From a checkpoint of a small mixture-of-experts model trained on Wikipedia: 32 ReGLU neurons an expert, 4 picks a token.
Below are experts of layer 12 (counted from 0) of a mixture-of-experts language model. Rows are named router (the router's row for the expert), gate (a neuron's input weights, with its number), up (a neuron's input weights, with its number) and show model dimensions 0-127. Each number is 500 + 50 x the weight over its row's rms, rounded and kept within 0 to 999. Numbers have three digits each.
After each expert's rows: a language model's description of what the expert responds to; "gets" lists some tokens that make up at least twice as much of what it gets as of all text. This comes from a sample of Wikipedia text that the model never trained on. Tokens count by the router's weight.

# expert 31
router:498470459528477466501541519410497434476568496521577488467427502535487512512517589608502475444479540496489491545501489452541487427444606479576545444390451476487511545504456517489590502531529457572535524493515510456456553536614525443499471436458460449644589575522532395505474535567512451506518552468471511585554501521457582516545476536520593490503519524550541465552476549622605593496551
gate4:554519465562491414494485437533494506543511445519484479403434463498486551494366450524498506527587475413494468485458485455485566479437524538530383422483502460453576453547536501474527455531456490505507454644495443570475511487553605498441503454550508476602556457380451490471569550468504362500492442529442467533433502502483572461435476523510547502365491529466553533521449510446493458476457
up4:530463493587475455425511425451494534488443436580480500473463521523546521460483424536537442558548522481446451348521466504613470529558469429515524413541425408488477564567542561436475417494534439441509520512500489487495548488525626493490572594507440526426498513477526545496550521452444420533539570560404544505416460470540479477500516467536494537460420512545591498398500512586530519458506
gate5:485566537538548508456485560522432580497484463556472420428443480502519524537525374491468441490534503591477509452450491463454418421533508499461487509505544449600412379469539441503525417519500465520488532578505556569522610503520501543520535450514498541478538572523538510481525584484535441568493511483522426537519553500406400505599527537572449519427497598415499492587605460501493478570467
up5:486456487502447453520542498574446538445583525400500583447456456488490489513493476408447468488533487660447537444533532482513478503479502492476533491452491454515506522582425444505502574523584502496544548462469443551536591467549494492467516490431520543513338437470508474542513557506533391473492489495484505494524483551477401467532463411449469504545406511546533437535595523447452589627583
Description: Numeric pieces inside coordinates, postcodes, vote counts, road numbers, dates and ages, such as 37 in 37°07′ or 87.
gets: "2", "0", "3", "5", "4", "1"

# expert 13
router:494493508492420516372474520426481388426472503567556549515426480459529449526502550645485504392527393470491473574499430552577479504429567451493443418457459446517373522527483568519514530504436534504461536404485482472409527527526478506538482473393486496520520453484426487449446548512536487548473541450438505546537517566492524533553566528573588548473480475465488435473549525555567555512492
gate2:567507468470504449485410483428466440457538532619531484466417466473456510476426476486467493506528387437500434514414514544536514574472519432481536477526470457442479504480623589563477501459478497489501484483520431457418498531495628532509451592421473479471539451531504472470507476555433568496456443478420581541491453587474534556454483537616611530510455508473407539457521446532594436509488
up2:433490483466471505455509432479486380465519442541471459497500454490574562463528527428542493589458497485572548519548501522490445542575587556461530367491459549550446519491531452512403521453469521545443412450517527540515495480505551479532458497589562441481512449507503625547432460482445457471497567469428510580475431452495589461387480485384564564476448434555491426482541440519422511489535
gate3:418596589554586505412450566472566510474596501532520472440481467479519437497521477415559430568477488480553499597441462391558581535557569515443545509539466547580519535566494531583487503482569516487544531472529457560480471469601452558495441464448534493509506449512498489534559499494565430461445552538476359520541569514530380517555471463498487472480450551491465459507466430513445583530521
up3:609500532591390534547513408542507446522517469416521509612483491419428458468594484512466540467470493478402526505525575541455518482471492490453443553494504529506499435504580556515435535532494448525537536511620509507448557582417556410594497461431556497496443459501513464486492498462474471533601370445504513468482493409617503446503521450458477505514469456514467584502508461484528491404459
Description: Final pieces of personal and place names, mostly vowel endings like a, ia, ina, ra, as in Sonja, Arabia, Korea.
gets: "a", "ia", "i", "\"", "o", "us"

# expert 45
router:556458514535444490461532575470552557460516450630520502547459394470470464502539533641467540437562419512422494485451476509540492533366567468440537471443431459508458522528507567473540475499531466599440590516594505449495509428580476436536521510522518523544583488476510457498525508498454459449557477526460419602529453467488498535466599527509523514469413511533481474540475511586613554517562
gate1:528511474534514502428536556497471514448476505468557545504479451412516450406567537494456490509386477488482546454385554444457452531438527504515588529431431494569475489512450569496492479489534505526486488482479527591576560498584372427520447447406520543519491483521467429504567543453572566510602507523550480579483569509478370436536537412557453514504469553521434507513545484512400453492587
up1:608491394556365602512621475587539498483566526550573501503531512519510485477460532543442528397438481567446545482489533605539494458546525535471487447507406566618549538529518478510457486470563463481423492578595400456445498482571485475522523476537570462480580513454492518479631533516509457533484440481499516512510536518489483465573473500432477418486525435570468475500543453503525531518516
gate2:486623553507504484536591535517579518404464459561549462492480451485450445550604510501445411512449443541430520418445453528597551459471495499481499528489406561517497543500543527517540530478590468471443579532564403440444492386509591522485510548564500504525505567483497469507491490376505496498557459538463448529473515537451544568430486474468561401474442470466406584450465508474589477520511
up2:462435454508474491511484481511499525357430451589511477543503436445502553499445555450410553465478399493502501454507385509400574469438507500604424399479456454502570482496508532554608523523550434440471465414423552540543469449489481465622477505485614553513507496482572554435534476510498495516550509506403549580429434524469520460465469441441519510562493486480519545489525463507528476555523
Description: Prepositions, articles and auxiliaries joining phrases, such as to, an, with, had, would, can, without, plus the Par of Paralympics after Summer.
gets: " to", " an", " with", " had", " by", " of"

# expert 12
router:587529515466486477539551577437451433555509501534574550551528517422556508443481589592419457480531429445466543519493471443557543447467593533452451481491532457513482496417451625432493490512503506542466485513486479452520529411585519447577522505528567530555526490526523492438507506500466480487462553480484461495472471604505582504554542575519527576441431534498568427553414593592623565557495
gate1:581556523495505496553591534533476412445520492519489538462479550510580484454549490620439467480523458444529508506471473463461527485583576495518486473461421492517526422473570451383403493462568521528455479507420507490456554415516452472545522517488514584533512397460492423501572549485571405557442563576531463529508488494471520574537484514561446609446489582537516534540464539540651472528443
up1:394475434402476483550559506485521394442475558540446548473517550485430508550416513516575567523551547458403528567535493463423576504496528455492486593543496583534570542516518439592516551474500573542550440497568478535525520479540475482521567467477565506547512534468507445543587484563495491460476482458555531532519494475594524547512444609545523481508426581491505579526521319509517529513454
gate2:589542508514518486541546571437443395532476518534542547574520508528474538558462576500468436548414485459464420511447469444507512478460535490601381491506586598486517451415409541435494460502430478479471474447398548445542472457650452517545497460550527402565557484481453489515551558497551519564438573551551456483511463556489467445499507546511529494504458593564573522549537538493490474543531
up2:438436492516491504485520559526531434539420492524473463538462489598506539508463530489481374613432418533465432469542502508526453535483579497517504526526553507503547579545490492395550430544539544567447461402546503454484463457614416498530520491539503479467576510509352411565499504532480474450503486462544497468554450569536515546412546445537589576511478549620520516551433492472500432452491
Description: Single consonant pieces inside names and foreign words, table separator rows, and the verbs is/was, such as Marg-ret, Šťěpáne.
gets: "t", "g", "k", " T", " is", " G"

# expert 58
router:497467526435445461457494446490477492521449513508491652496537488467561472499472562555478535538572482513529528553456515532548523459382551487521458509441476461504415530470456534467485526536490584534451622473469526491409563456503499515455499433451543469545628547489446487396491578403487487526469526513498461664598547481570557510525562573526524538467499483588546496544490486557628490500501
gate2:477573494531550483559424562451547475529517466524525493553494550441502452501411490402494474490445514519541571479558547410467399510471510414481583419477528490527462495506527481539483484412511555459513456522584500534406431549533470424641474522447519603451478581518525460481454439577437525502490510448506532517426459488514571471551439483489521568506623479452387486431523513474472537476382
up2:505419500445449527423517552622425537548494437536451531511507466573518445489426463442498554504575519495532438425442528595476507470492517536508457493549489589552424483393551523533536505423472541516580498583528441504561535556444447565494554497491477422490545557501452448421573523521555441450480451514535522508482439545530550568442414525499476581422503519555487487611639548536528519521523
gate3:486476505439511500543588465567448501516476539537517522502529551470558544546499457531478510495478565557517488490497564537527513467490451379428507527455538576585508452526487539434491625483508534491570579510533531523397546540479523391556499490470487521495647509481471515388535447561423589538532570512495484510417501597403517519462469493565497607431419464482582468541511465564584500448451
up3:508604582440573503574406451480414398515505523541462455574590538532539439550418508449383456541514529483447433494485438482483541444506515483574504490504558550430508509557406486467519436542514604464558546491541522475550498507432486451493545516454591500478573510486461530464494430486443484460480546505512500499507531485584589471522362501478533465522534594541442519401497587461416503485512
Description: Plural suffixes and nouns closing a noun phrase, such as ings, ations, ions, ians, and words like years, they, games.
gets: "s", "es", "ers", "ings", "ions", "ations"

# expert 49
router:571414584441508458517491490457505471490505401527566559525463437433432447501474581502480445500536541574538506481548453501497498497531588471482498479503580453518503552491463509431465501530570434562418495381602441404424505512517557490500526471549512420575590451420389524455554462490473449492443518451438476615558551532489515473498483538499520560496507580562502496585437509520594584538518
gate2:501524520502562542541479496545558566480623507491522648486547407476467474573413588547476420509549495619526480472415520434445485554464517530524466551501478521537497518460567502491430467585533597509453495548570504427467433478607557547529483436494470446526481492448504549439483485456528541524458512506444427528452514567521509495418420414568466480468555498486553518539553582470562541521608
up2:559475429505457421529502542508546444427591530630486476441511507479509424505481516432467423568524491587470518500507560473426482606444512548519480425564546454481466508424507457543450515442496474474507487581502364510508565483482509526460502589512540510529417519410530423573629468504537578535532464437507529509560556442494514463504460506490548490457622539457544490448409484506574463568511
gate3:510540499509507479590474492435471602472491580470513461518507445423508416499623500418452406449520580508509578474518479496457430649481481576545492478420546549473512499579509544541489539527540477537517496455518428392393522491556435502501469488466507563450441442496479503496493472477479451432513534586394449520405528476460456457420571554441522559548441487430467571475472479511489498416519
up3:488426444541527522470537518509478440460435374457460471462453498501493552459410488393522452506475450509463549457624513543408546393459515579485506540513541460531465590544532456532626528513585426426463479512541392464505503494539465422529476510504570396463527450476457440604542496458552466591497516506509415521534482444358454507480493527501473460527531574497519535512471499470495518536460
Description: Word-internal stems before suffixes, like est in festivals, vent in adventure, clus in exclusively, and st, represent, express.
gets: " st", " St", "os", " | ", " de", " "

# expert 29
router:501498540528445454490487585474504432513498490541563514499422436472592390538532592510508477529507367557507537560494458549566496541400657512523515498413461488547531506563481474521550547447490530612529482473514528465456558395501468402525469471461497445533570524440478514499542577467523536547462607448525454495570540538481480514502548436503609519570489466586532507603482545529552511515514
gate1:465515494544486506534458540576551536549542486532547525457385479385508485500516528398477451499527474488462500493546444433555534620454566573517516521521497479469492421524561459470566433466431528518544470568553503471498495448456506499533396443501508536500571541467443577500438544406449635524504575626522444503562553505558452605500498426480523467569545545507543509536404441533514528462425
up1:535456411508491493465432472534497515540585579486543508489454508411537484486554522465501573409493463425424559456483515541514507538566622455431544480444510471584464459524544458426562454527515508562457454482453462539466560581464472442458560444532492451578504420484456575479536527533358540363470552491458509509521489510510528606477483463484450385497548468466490447428569442499543472472432
gate2:510530521538469484489549516509377462525487437571456475510419421470463454539433597625496470542463499471388501480487525496509566576432529516627572481470561487495534499487511492457499548420434517514529399505564435552460478412525472406589474396453469501520478470505506528430515528489524440499473468519497530458550485485581562530390462414511410469559490581559474472490533553523568448435498
up2:535486543541583458475507428468556489526426429482506600491480606561518454545556548529483570451504532519536505531516478464595510449511519400516477502450515543544444519525510538472459560430439459554539455490518480523518472383519586619547511504590475444518543504538516529456487611544453443468588428530457484568594396467510614459499404470514469546430482504507465478412453553502526459433540
Description: Structural pieces of infoboxes, taxoboxes and headings such as "- Country:", "- Clade:", "==See also==", and line breaks after table rows.
gets: "\n", "-", ":", "\n\n", "|", " ·"